{
  "d_shared_expert": 0,
  "router_score": "softmax",
  "normalize_top_k": false,
  "num_attention_heads": 2,
  "qk_norm": true,
  "parallel_block": true,
  "init_std_qkv": 0.0389,
  "init_std_o": 0.0,
  "beta1": 0.95,
  "decay_fraction": 0.79,
  "decay_shape": "linear",
  "final_lr_fraction": 0.1,
  "doc_mask": true
}
Below are experts of layer 12 (counted from 0) of a mixture-of-experts language model. Rows are named router (the router's row for the expert) and show model dimensions 0-255. Each number is 128 + 24 x the weight over its row's rms, rounded and kept within 0 to 255. Numbers have three digits each.
Before each expert's rows: "mostly gets" lists some tokens that are sent to it at least half of the time. This comes from a sample of Wikipedia text that the model never trained on.

# expert 10
mostly gets: " Army", " Second", " military", " second", " his", " third"
router:120132120136116131127122105117122154107143111128111091099150139135142138101144102188149149177116120134142159096111160123105165160109129138117112139134092160108111140139102169157111164118104146142093157128130161170133123115130100142102146090088119132176147150148146157095160103110120111132148159127148119137136139144171126152137167157146153136144097079120152177177170087142136155121173117137135145157088153129104132129117153095146071134126111147100086167176116143121147125101156090088128158131115157134140157098127129094090109143113147132148136104136160128160110092121133071138134108150110115072156140099067138129098121143106111105122093116131148132132148110122094115133105114093110109125121091139160158111167137141104133149080120127145145127130146172085131145174105135

# expert 48
mostly gets: " Street", " Park", "ville", " Brown", " Town", " Hill"
router:114116146169133093118072124146166149162121119128086156120097153157103136105184111117114114102121140077128147104115097147148091110110166069110090111084116136119126126089129140137139122141151173132102139169082109168131152117137109142141163154148145147153137142119115095165108136121119097124157165154114087157103113111129142152138064137174151115109132171115131131154111135123149113132120171176126131133096075151132116156126157105158105120116163126152088163162113162091115135085162143119114119115158134151129134101155101149116078136125083138134130103153124139127163116140134147151140140128156115136095135130121179162131095131117131130133126131113125111129158126108169133119094163138119085139098087105100147158122116153138136112095152114158128168128161110099139108098088114

# expert 79
mostly gets: " bas", " pl", " ro", " tem", " vers", " anim"
router:115136156135129105117103142092149128130096129153130141153195099098142161144085143139166134129154150128071186131145130139096124143170141120143128103084134130097145096153154114143100114120126162132131157169155153104105150098178114157135108074114092128171163150129124148140145105110129173114100113124146132104137131123087140109150112177147139093135122113110136143163106133098144101121132119088134084158134067138135158111085129080146094117184128113109124127113095134160113086097139100171144141150151141124111142165114122113106071099090130129136143118144165146121121138165132102114124147150126124136116145175134141137113140155113138097111144143145106112092099131145109130126107118140108169090156124140156122131164147122106089132100145113149112181115099141118146126164090165

# expert 75
mostly gets: " south", " north", " west", "heast", " east", " North"
router:140126153118183107060142163150124165137113143169136157121118163089130149159183174167103130128126146132124108107116161123105176130106089132108117097126126119099080147156154097092115122162108102116102128160079122156115088129168161153124147087084153119117157113142138122124148097084127144178088144117127094135114096104111117101121162172153135147190100137149122149156161097131139136140143132132132136111177143144123124102136109169094078163099124130086073126113102166121141133133139116078148135139158102168135176121100097139108116114110120115125128158158108112149112136149120111096103159136132141094130151161139145114108131111090162148152143140103137167105140132133110098114153170146127122108101128133149126154130103121125121137134155153131132112116110134128143130128091135

# expert 2
mostly gets: " his", " her", " h", "'", " their", " His"
router:087083148093120099105090123165161148129161113108088077083133148140109158101125124138137119107102096132146101139100100133135140132134106134099139110086097111106073113086115176179132153102132170131113201146108094103146126122149120145166119145119142143139092158096158159105149152119130097125137170095164073100149114151141130083149121184164165133126102131142133141110112117129134117139152141166141171126120169131115150131152126120116118147090126101178073135167125162138084128141149124122122184134096147164137141151149160108118121124120136118132142109078106123157125096166130120132120148138134097137134151119103119089130082113139122132129150170109129154134142120164133124146098140123147083120108154120131137114134155128141092123148114137131155112123116150150135102129164167

# expert 4
mostly gets: " Votes", " Candidate", " Pos", " MF", " FW", " votes"
router:150146098096144138146099108089115123105158104096179086139144129080117113153130114172154119130131133097131163116159172139109144115114123118152074156154131143133120117151156097104107136159135141126129156126088145124106112119124181118149134100146139111094103118137120117118092129140177142117133173178139150136097110158120084141127144109110098115113117118164143111134112166121103108161085128106122066136139097183147167124102135141123152120132076106170155090132167077121173094107153121101146143118130129126096080186142135159120143134093106144125107120074126101147113118115106134172124112111139128146121127162157104124104100149099133149126164089146144127163099127107148131128168146106123155117089175121174152100125121152159113127128144125109152112128143122127153154107105118

# expert 84
mostly gets: " Best", " Cup", " sing", " Big", " The", " Love"
router:141087125087105146151130095100111110139138091104157088075143141136136129125175126172113159110136140149117154159134150155095130104092141048151110118168134145101081115159139117132146134177107117135116108135134150134121118133123101110141081141139130126122125139124169149140166161112102120088151115180166162111128113119154111113113129106129099152127134166162155143133146120120096154163157073124115131130105130101136141133157131133146153148141118139111165090130140147137101129113117147139142143145161115099143095150130144082109179149099111125117148109127121125134157117065106111102096106140133152136118128094149109158136165151100070167116096106176099137168104113115099108126105118131116125176112160093141146123141073144119147157135093089110117093109138115128138160172132113

# expert 56
mostly gets: " Street", " Park", " Road", "ville", " Hall", " Museum"
router:133134102140154110124123108152150134149119138141103147149109121089098101108141119100108130128081159119134131103091144144174118125118185091130066092106152130090121110148122123171118130121182126100140116154108092136122141130146124105085163132155150147127118139135115103133104162086116143127141138124148150170099168118149098148133150130157105129084154137137154156115110150098169155133115136188118115101098128115135083159127129115144095146143164144093103147131086160092120121130109152160122113114190124109143149116179091161081092162099126107129117079176143163103125132096146124136103118116147119137107152139108144125138119160110138131110142131140079126126129155105146103106093117166109080155115127165087127136119115140148138143142168125133156160141159180120166111138084134

# expert 9
mostly gets: "-", "-h", " -", "|---|---|---|---", "',", " ±"
router:127132150122088114133124152098116097117129127131145148082133103117120092155104114121157113147092123155096136107157115148130116084139180147112093149134101141145120157165128137123102109112124180101135153179091158138137116093135114129123154118144144128146136158110082156150156133141165185119124140126147138120117116116160090166118100108102119120113121138147140104163118121162117108136136107130136137105140150158136055086120109134098108124145107170122129107123112131143143124145132114143122122082163155149135113093101094151122161153120138110192081139105159086147085147117110138156121145132145082144090143100119096152147128144116119119114106140125100149110071171102117159127150137102143111105122157116137108116119157190169152148116161069123138141160073124155142137145186144

# expert 29
mostly gets: " Minister", "ishop", "retary", " Lord", " appointed", " singer"
router:115087138169157130080138097122154099105134085132092087122131111109118145096119102153128162132108089133135128092124133105150092114150144094142119098192148136169114116118155179164089103108147155133104118152141157141128090078180139113107170138118098172138154112127164130122105140122099148118130110103138134157104154137138126106111141111126133138139140128170129166162134153167125124145140068129155156154107130108126112120115119178112139094089117118146120105138164174133116102122113147107157131106122146173116135130100124121145118096111138115139130100114124125138147098121167119139141148145134142118143108102105129149101104165125123142121118128161096153161136133099101101108107087104141143137138117135080170173153093102160173136183161176127116127133172136098161100124120075

# expert 55
mostly gets: " Coordinates", " Born", " Preceded", " Died", "″W", ";\n"
router:122137097117149096152122112149117148082085116077138106137125122179117077121112103116141141101152150106128096119151128181128146141102115167123102115147106126094129123148131105100095137153135093087128084158146100125152152119094111082072105130137122098126093130148137148108144109121167101132129150166126128178114144142109118088115137124128141131124114104144144133053131126124155174165091160155128128142102106158150126150154103120095121141152161124145144159132082110117162130109099124148144148144151112149143137134120146142169159117143150138083146129149137152204110136120163113100138100123122146141111138142108152102097087121146148147156085143114177140089113145108157156114148107137135141077126135130160157107117116149185112137120114135111148142103132173100171163135123105

# expert 63
mostly gets: " University", " med", " stud", " California", " College", " London"
router:120113085169094124157078103150131108152151138175129140134097074112128139113109113121139134159122133075144118143136094133136069121110169074147119106154095118140126138144097151154186141121128102119162149132150077097156134160147156156135163123133120158095158088090118118122122165140079102119146139104114147141147132107079120119112129103126124115115130113129123153139127180165126109126139113145143118144131139108128119162147112124098125098122146114138086110156128143113141143133087138146150139146148087157159107095144143160129104183142129149099121126170087121128141130136154118123128177136127115111097143123179102138119117105142108101135125149119125117133108113119131164128145114103101067160139100128150103134111140150177124144152106155168187069131138089115127069102106149

# expert 20
mostly gets: "ö", "ä", " Sch", "ü", "berg", "ø"
router:121183135110121139136159120090112135080084189175110181102103108137138135123168107139170153153099163136141105126137115117154140165114088101159121122111137152149121103080118136122160087127159145147115164173118113110131104155122121121112104136138114100106161124115129096137146154088093139146151175129119141164146144122178160150144135088119109135127137121138160166123172152139117117116122149122068181121114118126119122160131145105128125128138115117102078153138075150139150134139096139162141179144115166120108170088096162133124101168144122124142121136127093138100132132106169109122132159079110133105106102129135114116128113127105126131120143130142163118071167118159161127099158123100127086141138112117098107118104127142157117147122154131128139066123117122118085127103093148

# expert 27
mostly gets: " have", " on", " had", " during", " are", " would"
router:086121155164151153153112137115164103094152110082140094119109161161184153099118166140188121122138139122122118115162162097115099098134141098114119158163151111114141111147149155087112132088115143175185158138130115097141132154093117106120113131099137158162132150157127119156143107137106124139159160152170162122123144108075107160142128127128132127139168123138090129128146111109116107185144146133155112100115143109095120166120097134140132077142070140127162125100119161121085095135123140128131127126102138115116115073137139125137103120150134115108101130123092154143141120137165131112182109108109116102107154115117145159151135165172149106115161151129095144164150149160123145109098153112120131098126099108116107161130112117079156107175147137125119147107148119180093124128136093

# expert 68
mostly gets: " g", " million", " km", " ft", "-g", "000"
router:092127107098143127129137138142115128144142147150153133094114113155076123142127135155122152174164144124142099106127117107089112166177109143127141147136160086122140153145114112116100161118126104150166124123138102132132156112121078098096129105143140113164107140130122128123154144111121162167103174101071091093136099131131139149167107135142121082116109151139122089141149133140142142147107102124147133149148145158117117075071111118119092149150148105181123115146173146132138123146084165117135156155091112112113146132128149123102152168146110121085144161114140144157163081163105106085142127158086076116165124078124145160120117112122129112095092146137161110125080141120101142162127145121159130148151132116121119071134153113114134108106165084166127111117115153118137112182135120

# expert 18
mostly gets: " acc", " imp", " un", " en", " enc", " app"
router:154130109102114139089087155109096119088100141150085132087106121118164150120100148114170139121141168129130126153136088148108127112139121153115146135084165093175121104130097115119130094173135139118137139155126160127121122118085146098147140135084110119155119139140089115144113127154165157120127134137142169142136112114153201129140093094100114115104145122098148127094156153159120109095154116095093135115125108096124126122110131128135148097106134131162158125086101132158137145103118100193099172129095117134124117112108173091125085140166129150094146130147125128070149153133140136084139106068174166147098097162166142129143126098162110140138166157130149094130134098152166131136150158146139131118159144135127150159146135093139086144134155116114118118102107113140120140110168119

# expert 70
mostly gets: ".\n\n", " med", " Turk", ".\"\n\n", ").\n\n", " Brazil"
router:112183078120105169131137139103122138156111176109122135088115131102109134176115112138140147170125147097136145111122128108151154131138193080160128128151131094113119177164102144130139136127123098161125099101119121137118098183088118144119124136155108154112155121126143121129117144114088116137113106101107118132171148129144081111114122138126130134089149156149126156145130164138125121125173085130133101152134082103148138142143141110127104129125126160135114110067128066166109111139108102107149108139119139142131114182125136125099150146095104171121091137141141119096150077142163140156098148151157109168160093105158087139142129108092112135169101135127100110112128139163153153119134097078138146143153087089149138125132149121112094138135119156148130102167143112095145124150102181

# expert 89
mostly gets: " st", " St", "St", " p", "-st", " Dr"
router:098108085112101071113134141152163138149113139164141159137104121103095134152139110091089125121117130113100153090137109158095146127064119114129098126157127090118103116129130116167124149131141142086168090150168148152118133121127132159136146126143111141121143137153110154128113099141121123091131123142125149093119097098099143176106125109148104100119132110139156145102158123154151154176165165111140109076103082106119153076124109131118127124119144082168107126164148135124146135117131111112151157139146182119136143084116104110146167160105143120135157128105089153135137133126074172123117181154110137122124146120120161130148128102143109110124139058113146164135087159083122152110083128119139116152116172111102134115131134148145125104094131147120116167120158170150129184097126127

# expert 26
mostly gets: " on", " into", " during", " after", " from", " became"
router:103120119171169195130102158158116123111144109125110110094087162133167144099104165091133095105126103144160104115086164138117122135153132172133142117151155117137156148092117154109153099088122128160181127094135087089166131163109141121088099148086114156122129167158132152130158126106122099130133152154166109103129147123119094119108101149129170112132139140134082133120107141114132128141108140146126130136102125134110099142139102174110134121113083156101134116097153119108113123153130125089130115108118127099129118093110138157135118101168106114130115152119110136181158146123127123168141143126091089102142139141117163173174153098201103077127135127119121144144140101120115110119118149125134169136110082122081125149148163134101162138161099144149100114113103114155108121119175105

# expert 95
mostly gets: " Cup", "FL", "asketball", " League", " Big", "eball"
router:172123128116125112174130132100105151164140158134134129122118129116148112135176129122083162088159108104177155122153149147116126116109128097141099148143121149096121096159116171143123158139123133103104108105096099152109105132125119149173181113161154124114176142124085144145112162135109107128100148142115160131082084146121124112153135105137170101105155134135095098124083130145102144139139104114143099106131136149152179148136085093153114140116100098150093136175125144158117112141119129099133155129164108122148092111144086126075138158126105132159172123133154099134142110104115131133105199170150112089099153114134106150131120150082109112131106075129132135156144147106112147094116098127134155159085140114099085118097102165130144140108090135109125108126149153102133167119144145

# expert 49
mostly gets: " l", " def", " tw", " Jean", "\"\n", " publ"
router:116093106113124127059131136176153105093108144082129067140129109121124167118117080158121149142129108115161140092113104142161125070140095124163128094138090095152114095157141140119092136143143159159105159149158115160127121090122146123140107150123115137136092170105119124128099153139140114106143137169126153155123144151162099124112107117119105125155159154148140140099145142150158126165108124152128162159149107109124161150069159125098118133104165118164130110106113164120124155109151176179135166136135098183158111113170128112119133107121103156075126112138133121130143105127086123114130158081154169125105111128092118109114163134152119143102158112134114111099108091115178081122143121120136089122134120144135102164129115133160135147168159134152120129149098134114143120107140103

# expert 93
mostly gets: " cons", " p", " Best", " n", " N", " O"
router:136096104113112088157105103163126105126156163141096136119139113161119133118093076166092166138100080122124163159102117176076113111124119148144145138128108128171110156143127120175078115107138134127117128127128112115126107105110099086145128112197156117131140167127137118118070133128141114152116104130127100150155113116116109141096140156120115118115118103094147150121135148147128098130126160133150099091133141133160168118100099163101142129132115119144124103191108158147099177095113161122130181148154083128150139150156114155168124117168094153120147140131102147104142163129154127137126140136137148102094131165170132117119105137093115141127090141152132147107133130093116152160129105083161066129156150155111087091093105132149085148125120142107139084122131115128136160125117144

# expert 47
mostly gets: "ov", "ev", " Stev", "|---|---|---|---|---|---|\n", " Jos", " Rog"
router:123128145135137089083163137105133125125144088117145163151144136154103131189106154156103134159124127115120169098111154112126131070086169110158148127084159063149122125105119071116149135102151092124151124082111144167112139109129096125152133172126175089113111131106089132174120129159116125080154147088125157117150153119149115140073149092132137136145164114123119122095149121143107132111139088106086121145102122122135151130100163136128124127100113133132132136087127169150089136145153137130114079107134145131116136097138087142116139122111130121139143087138109135123100108154138126137084133116135147083145120111101118130096099094094153131173143152132172109122157117182124130136103134151157150164147132115155093121166134125162160143146119131128173182124113127148137141097105153

# expert 90
mostly gets: " st", " St", "St", "-st", " O", " Dr"
router:138094083130146094130132114139147101122137117131097130101143101074151146108127127112154139132129142141120155126147131116118096081121124098135132162149139110111137145111142097169117131147128132113137171157157161148155116097071152150143164175122149175152108123155145147125082111143097128082163142125103191128120144120107158128131132087121116143117146112141144111145121118146134119165124098090119110088130123089129158089147111124133142124117149100154115114122162155139139110140081145117112161158198110132131119099146116081140180121124157153152168146105079128103124105111078188113116180126143149118126162097132138169169140128106111105139173079120125132163099134089111119127141117143105107155139173136096105148120109128146129090129132147075101126127154148122118165108120102

# expert 19
mostly gets: "ac", "uc", " inc", " acc", " ac", " activ"
router:139139134080113105072099101124186095115148116165127125144125091099175120178111151090120146140113110149112111120112111154101136103127114122102131129139140097144147100141143138149155142165152136072140126155129132128138119156163101104125116100166126096141131132142131161139162117159166059105118105132107089121143112133109129107115145096178143093093159126146117116147127150107146084101132155091080110151112107142120087166129152127139155127136148098128180090147144121143114173142116090177106076116143113156094151121153114090142131138123154151170112134150159100118110158141120104085119114135104139114111100142119158106120144105125126110128160154117082118120158127160115168143098109119165119119133131117101163100099148147111067146132087117128123158115154102147146107114141153

# expert 51
mostly gets: " Street", "ville", " Park", " State", " Republican", " County"
router:157112131174119085153089111119153153143110147137102151122115099114092087102180114118105106099085142057148130115147138151129126115089165092126064121126117134089117111155125165130120161159147128137138118141112079135138180131155119173125168116144125140141158143131085135152132167104106085135159145173139149119074109159108117134147116129156134094087135150132148127137074165124112146138142167150144100134107090134138127110139136096140075124099159097136086120194111139108115127107151138139144114128155118120124110114169089151112109180106112127125117088146162145128140140077112128128134134153150148101084145149107115141146103126115144145144136128135116146142136118121113146151111109127116099164095114111090130134126101158138132139114109125171133180111154133092143138107095108

# expert 69
mostly gets: " −", " +", " JPL", " MPC", " km", " Episode"
router:111161097112140093117123148082136132093109101140121130160116140113114137128124154157117150123112127106111113089163144145137110122097106100084118127183094108118155167116127125120134170145135133136187122096140131129126143115123135099117140099145157157116117150120086169143102098150142096083135124101092168182095104137164086137113167189148100111109131123136139093149139174143079142118118113162120156133128104140132124118129143117125152119141130109111127151165186116156139097076104123148126110090132136090163132165102108127130161136099105110084118132095089156162121124145114118116121151147101115159131132146142140113133134158126074151144164146179147130142132096160095148123150139097115138115129152105110136149128138198145144154105129129128119136104143142129074171100171090

# expert 43
mostly gets: " these", "ar", " These", " Sar", " Car", " Sir"
router:109142164157115114100163101102142112140125123105151121147151115133158160127071128146093137143125139144097154082165136124175153083094087098124136108119129157144126156149153128167180138144138106138150108114107124160110117115176142136120137141099096139131130114109116125130095186158090125085131097118151132150143111083137150102108139127127119158105104136140141113097055108112127148123153124127121149118093141120135107161150112126119120125084139129117077174116126092115155153134123078138133073111158133133146166141144119110151125100081124143145144131134091141132109102116113127097081115082153140106135106130142144136140174151120149132133121117144080130113129131141131147143109146112193166121114116151134161141125154116162109177130126129067122174176147117107122086179106121

# expert 54
mostly gets: " Park", " Street", " Road", " Town", " Museum", " Stadium"
router:118134121152155089151085125131144112172105160127101160120112105133145109117171146100095104094129144122136146106130142140147069163111191102157097108087155119111134115155088142122141122112153145106131117139134106108108171122112108104108129155131139164166124184108093130150096148101127104132140162130132141149106122114113131157128099128179087110076145141136166164133106103113126116137147191164158113120120110151119094149156146091130110127168177104115104148133088174119132130099134177137099123127176145104146132130150113148107074175124114109112148100133164187108164136127138138124103096154132148089112102131112138115138116124141113135096149126130130146106162139115142147099077122164108098149118136114092132162121123130124112145121141106128143167149137136122173118123081165

# expert 38
mostly gets: " Sant", " Jos", " Died", "ov", " Rog", " Stev"
router:117150168144125095130153118106186167159157122108138130142126151120155130167103112114116076114065146156125164156143097093153069086099133083129118123100127103163130092148123105129162144184068165119144085109130119141143147138142166130135114177143126134109127090113106119156125130149117129106147140087097093130145157106175099139141131122174139145140115150112151106168129117112087134122106124129094124156097116131109114128115128129136151121115140122136126122098154145129159113141157112147110092131168143112119152089134112070126175124128113143109153079125134122129133084124101149125071118101150129120080137164138143134136103084098139156158167165128137155103124119156149108115116131128159152135147126121103150111149131138168128119152120103146136160124111085087145095136094161

# expert 66
mostly gets: " −", " +", " ", " .", " –;", " Episode"
router:129166143107154112171139111124163099141114138101116145110073101081123127147109168127160146143087118138143079110152126104093133085095127101107100117170114134157145155150140163116114138108131142144137089121136150127123144108082153129089115110144147102148115110121116129090108156149148177152141144101115097134116074104120094152103133170111118109140157127118148100157130159125151118124114137125137156107107130160123112106097115116109117122129134123103128114155166148187123113114129120162107116124131130129121091151115147118132157142107109104144154117106097154197076116180092097126130181119108115117123133139141107121157151148093102127131135142108173135177139176122085082132140154083122155103118153125154121140105167154074174158098169117085126130124131141122153148118124094

# expert 74
mostly gets: " t", " se", " pl", " th", "-t", " cr"
router:181079153114087120085128152172084167165115113113097130129117176136087163167143166124172152141131105116113131153103127160100142138173113136098150159110166178145123145080154117120123107131079144159106141125119152108139079134126125137132112098133148111131116123144115118107132097143135148138095096116153098094143121103106167118163130136118135145149139132087160081092091105123159132064114106131119066108137104123133102112099164113106130118147097121135168123148119094165123163128115096134121152146145122143136128132089154102130117099114150121151130141111123125134164129179133118108127117132149149133183111131151143116122146149178128122149125134112163153169126108159128142170143099111124153174105144103157102117121126103121107085106104087107096107146166120127133103109117117

# expert 37
mostly gets: " species", " Genus", " very", "|---|---|---|---|\n", "|---|---|---|---|---|---|\n", " Website"
router:108120133083075169097097141131149089108151132128170130148143111144133132178146090124124120086159091145142126093155149172152125137170127101100093139128085144093119108159157123124129133150110118126179140158165142100122106099135142142154177116111138135122175102132135157127087120094151108121100084142123128146088144098141141101101143162093148140160144119132086106119087129144142143128140175105136134142138117106120162122150112142124137145116113132113146164140144095151096149134120120112164173099099124112126114128104147128133142118153132164126142134111122173128159099164136149150166086121135067098166138135115132145191166142106167120088179125117157124076096113130125144158159150129145127121121099100153150117148129088082122087116141156145112141125121112127103145123109095

# expert 15
mostly gets: " en", " inc", " acc", " imp", " un", " re"
router:168138110123120158087094140141113181146163131139137098129154131128144153145101179058112129118168153129126085185092130131118135142124120125092152127100196134128120136091119108133141133130123113148149120140109163125109121117125114071165166131108123102140111106119123140109111081167170136152087100131143114126144096096105177135109133139144128118134133125104177136116144145124170129087145110136147100126157124158137108083125144100114171107117123100149164141090145109141115152142075074159097127165072124119138099121115164119111113102124158135132127156146125131149160129155119150099141151113153156123120100172170143075150104141174113145167151097111128130129131098155128149151141153119119152126154151104118138163117120103106109130108091123124116116088112119163128116108170102

# expert 65
mostly gets: " Turk", " Brazil", " Arab", " Swed", " Germany", " Olymp"
router:093151134137108128129144125073125159158126147103145148080116107094080164164131099127124134119094157058149130118119160123173132164116174099151105100149108116123137150145104141142146129160119093180131100161103125128128119156105125156123173129171139152089166115155119134139137167140079128137155122167103126141143130089112077142114125140135118173104141111156144133172162181139128143136132148134156143113115121069134148160135180137123106131138100128121102127085125112119095142122102107122161108109157124115107103153158139125105156151082085183101087107154127127119102098130125134117127138159113133145149100086134104146125140104102078140158131125140110108106109110153143144107139118077115125153138100105138128155117138152136116111185112172129138102145111148134119110130100161

# expert 80
mostly gets: " cl", " min", " bo", " ball", " ph", " cy"
router:141146119097110094130103161111131117143073119188108135125164126082123097137113173175181147109109137177103154125100157146122139154165127151147078121110136165096135088121162118126093139141125124157118178162161169136089102106132082129099072118107146120152150127118109133132117101135138146146135123143132107117128119139130140121108164163121127075157130113106145139122138123099112118124128135133143112091132107149127100099126083086104080121163097161080087121091095111138134129135113121150146130136142173124144131144149146137081119136119108117123151151114162120142093152170152147126150138151125132096125141161102144164115163153105163121106119105113142106139083103148127152131103128137094124112123150102172171109183127153144113157074156109145123126146098176108141115130116129

# expert 50
mostly gets: " Mc", " Charles", " Jean", " Jones", " Lee", " Lake"
router:113125145144115103057129125137163140119170127093070156156105173133086128141119110075159088158062127113130182102148111132153076109106109074123109105087148075175115106117127139136151119151149159131143170146098120177107135103146136150135125141137112113116158137091117123153115147177111143129141156132122103086139127096192129130133109114131142092157109169106148123110135138127092128118105141160103151115087111109117143131123139152177154101122122128155110150135154180115120147121146145165121098134120176169157114131148101118110085101150114115131151141151102108123158114105115123125097132116149172129089099134124127160128123131143154096122126130118129104160161123138129127108120111112142119149126087134110148129123131136142150129091153073130125163157114095125141100092115124

# expert 30
mostly gets: " film", " government", " event", " building", " book", " member"
router:146167135165166132121153164172128150108146109136158110128104123135110101108147118125130112154153068170105166146102105088133133158125099146119128138117153158079162127130149158118145123120095166109108105107125106135129164102129094111125124123119106176140143116096156054102121107093089152108134115097154111125100156157106156131143156103135141152093124116110127152162099112109135127115132133153111095165139144123130132176100164122165080104170160113116120137133145123116163097141123152083130082097105109120112162141154110099115110141135140092122128119110141166160144169104128111139171091119139103119170162149102112126125118146138166087080130099150097129148159146150142106107141135111110140125115102164140139167151101091136111086151128115128128105163123141197107135150120127

# expert 0
mostly gets: " their", " large", " his", " important", " common", " significant"
router:123130141100113158149126158141125133110117159129175104167124170147094085136127078158114098143133113127130093090075121120114142177167107120089145135136094150112100104118155124133140147159116122149131131173145168110135157125157081148111152109119118146137166133170120131066156126083146173143156095105132118096154162204081143128161163153120125181153090142146166098123107111132129154153126130145143144124154165165104126110133108128168116147122124097108074135133099123078143104142100122128102136129113138165107131108130117107115128108124131120109128091127133155128091137135095119133158082155095095118156142185074148125116133124163109093114123144145131138135120136123146135135130122150113141120078112116149101096146157099110132109125120107118154159141093149108130132169124120

# expert 31
mostly gets: " on", " into", " after", " during", " from", " through"
router:098113109171149165125137119161105124139131120113096095068094150123181150099114162139123098120142116135146129125089145118117127114163157144136121133163143133134162147110117144117144099074096120130183146101130074074156133162102142121133124123095157174152112132132156133142168112138086094123130142159163122122127133116100112140102088106122164102118146153145102158164099137104135153136134163127146123135104137123132103139131100158092138091120068181098134087097171153104125117155138138093134120133122108116125134100105158156124091113167089133116128138137106129155163178099133098152129137130119089091117122105114132161174128099168126091128152137155117134123108119127144106106114139133130171131114100149100132168133135119102154125167117145152164111106109114150090150091176096

# expert 59
mostly gets: "\n", ")\n", " ==\n\n", "\"\n", "\n\n", ";\n"
router:106113106154119130160155099161123134132090109108152149122176146112151119107141106106108117146114147143097130121155095141123140098106107162103092126157107124094139151150115121122117108100130114117124092082145116137152153119111106058123104089148133111129087116149144116111126132142154146096180153186124123147124125158060075117110113112116088086121104104151125137101113105114121151179076171139160091158125147107157133160149140128155123109170149154191130111100071153163134122105138132133136106119118111116119133138145142143149091117162101122117112160159147106107146125115143101135167087115108133164118122120143141107097104183151154133156093141096170125127137107117105113086141126149141106121156163164170113141115115163138115152143128134124146152118090135108162156156123148

# expert 44
mostly gets: " very", " more", " most", " so", " without", " less"
router:096143148061132137120093150109165102162179121121122126144143110166146111157147129110139110119114114143127131098177122139148131103118143084121110109132089146134089111139172113136141152196141133136187185154134135082114076110135127165143164155144145138097138117156146164161093143119131141161168108144154139126150141116160104067147143196077142099151123126163121104116115145133124102139140119111118153139136112089114134114144107142150156138139140131121132126096144141144118141123129133126114116078088122126135125088142108109121133143114100145111102120134120128118116092148098139127126085082141118115122134118100139167156171139108173080118137127124144114086105161085132109155133157106112143112129082125107187121119124145086138125121176161109128177122146131117141140136089108

# expert 36
mostly gets: "Personal", " Succeeded", " Genus", "See", "History", " such"
router:109136107120143124179172124139110102145125094109084133125175140089154131125106108151115119081118101097147153120151142117168124142107109114177153135174087132123149105085075119096093119175163110142129114150124116134123128117131118158137099102128122119142078091170139126136095054106166089095129114103155161137131149121126137144131121088128111145164080156157092120097119109180120093151127154104157164113155127132144158095171173166127148154148089143097111148173161115125128131136146112115107091110130141144130128151147102139113138110119144106133113112109152132147126127120134106101133141097133116175141126078158101108089136131111130138126087169160113112136158154123143168100127136145130131093132091108149133143134110094160110114119096100147086125090156129109115138131147147

# expert 71
mostly gets: " |\n\n", ".\"\n\n", "\".\n\n", " –;", " Episode", ".\n\n"
router:140143146118148092158120101140153133101086165118135153120112150116110111089141132114150106087106137136105092137124131130140096118107128141124067127142088135119148174118093140095147111123127163124133150114142153105129122151148132128088121145159159171108136127148076152131106114135131120121182096138123164163118146116130092147086110151164081136138125103090117099143146114114148140095084151093141160105103143093124157105146170127112136139149082110100109113126177141129106142129138103134154156134163141112137078149132133139132171171174105157086101097129143114090119131170127143081140137112110145130113072104116150103139137168118070158149161130147129126138123108148092115086100148139098165120134153122120124152122146170144183143114145156110103135124117153139128168103156083

# expert 21
mostly gets: "ö", "che", "ä", " Sch", "ü", "ø"
router:101157157138142139146150098123130116095095174146119157083117093133115141123146136132157140144101155130159121167128098102154144158123124111125121136134148133154096093090102125124167098129179143135108163160128136106134106157134156124141127124139095100095132123117140105136126150106079115141153167126111152146117120139166146145134147093112078135119159131124159174113182167166101151090138141119073178110124116156136072159159134105140140129114143129099060154166087127141164146117099120150144167126119177114126134093087134130130113165111093119126165129155084125083119129098177111137115180090112146135079127149131117126130111155127115133113136113145149101062139110145128136112142128140112071141158129126095116110088117127147099135140160141116112120116124118132101130096108134

# expert 76
mostly gets: "\\", " sc", " th", " \\", "_", " ±"
router:120112122103096107082091103107162113108150082141148123121145101095134145132123135162156142158083152167102174102167115150109115094114116119125124124146174137106159141148130109140106132113142118119178164166186133114096097126142114115111130101166126091151117132142120114108094099130158160128180129149113119121184108114135119075118093162092121082154155126162141114125125123150150093135118112118116128105129117176136126130145095143123129114165138127162182127130103190129115132108087118155113134114123137141133116125140166138170111086105127143137112163108106142098101095135115138121126154191096162140119151129134127135110130132120120099158118159100152135159137103130070171126130154144119127102177163134155161114116108111116150097112163109137089128096116164121112093103117166

# expert 82
mostly gets: " expl", " min", " iss", " aut", " appro", " post"
router:170093157159129144124147167159162108104157095151169129113161168099122134131114128144156115139097153117094164159098166108103130156184123132144152134109148158151182127123133140081171140099096083096105123142121107136156117126174122122088098137132121126143149130085135142142156127095132132132081108107130058081093087159112127130125146135128113113176127117092150103132141127108125144082090110112134062124145087144134119117073126098108156155129131104129158123124110103129156116156102087116115130164155149132149114144112121136077121153133120075155131131105136175157085155143183131136147122140140127159150144130121129103123108145152122151136145128140131099089131140102099119106128137136136189132155147154150122137152116106158123118101125120105106103138123128154122112149106111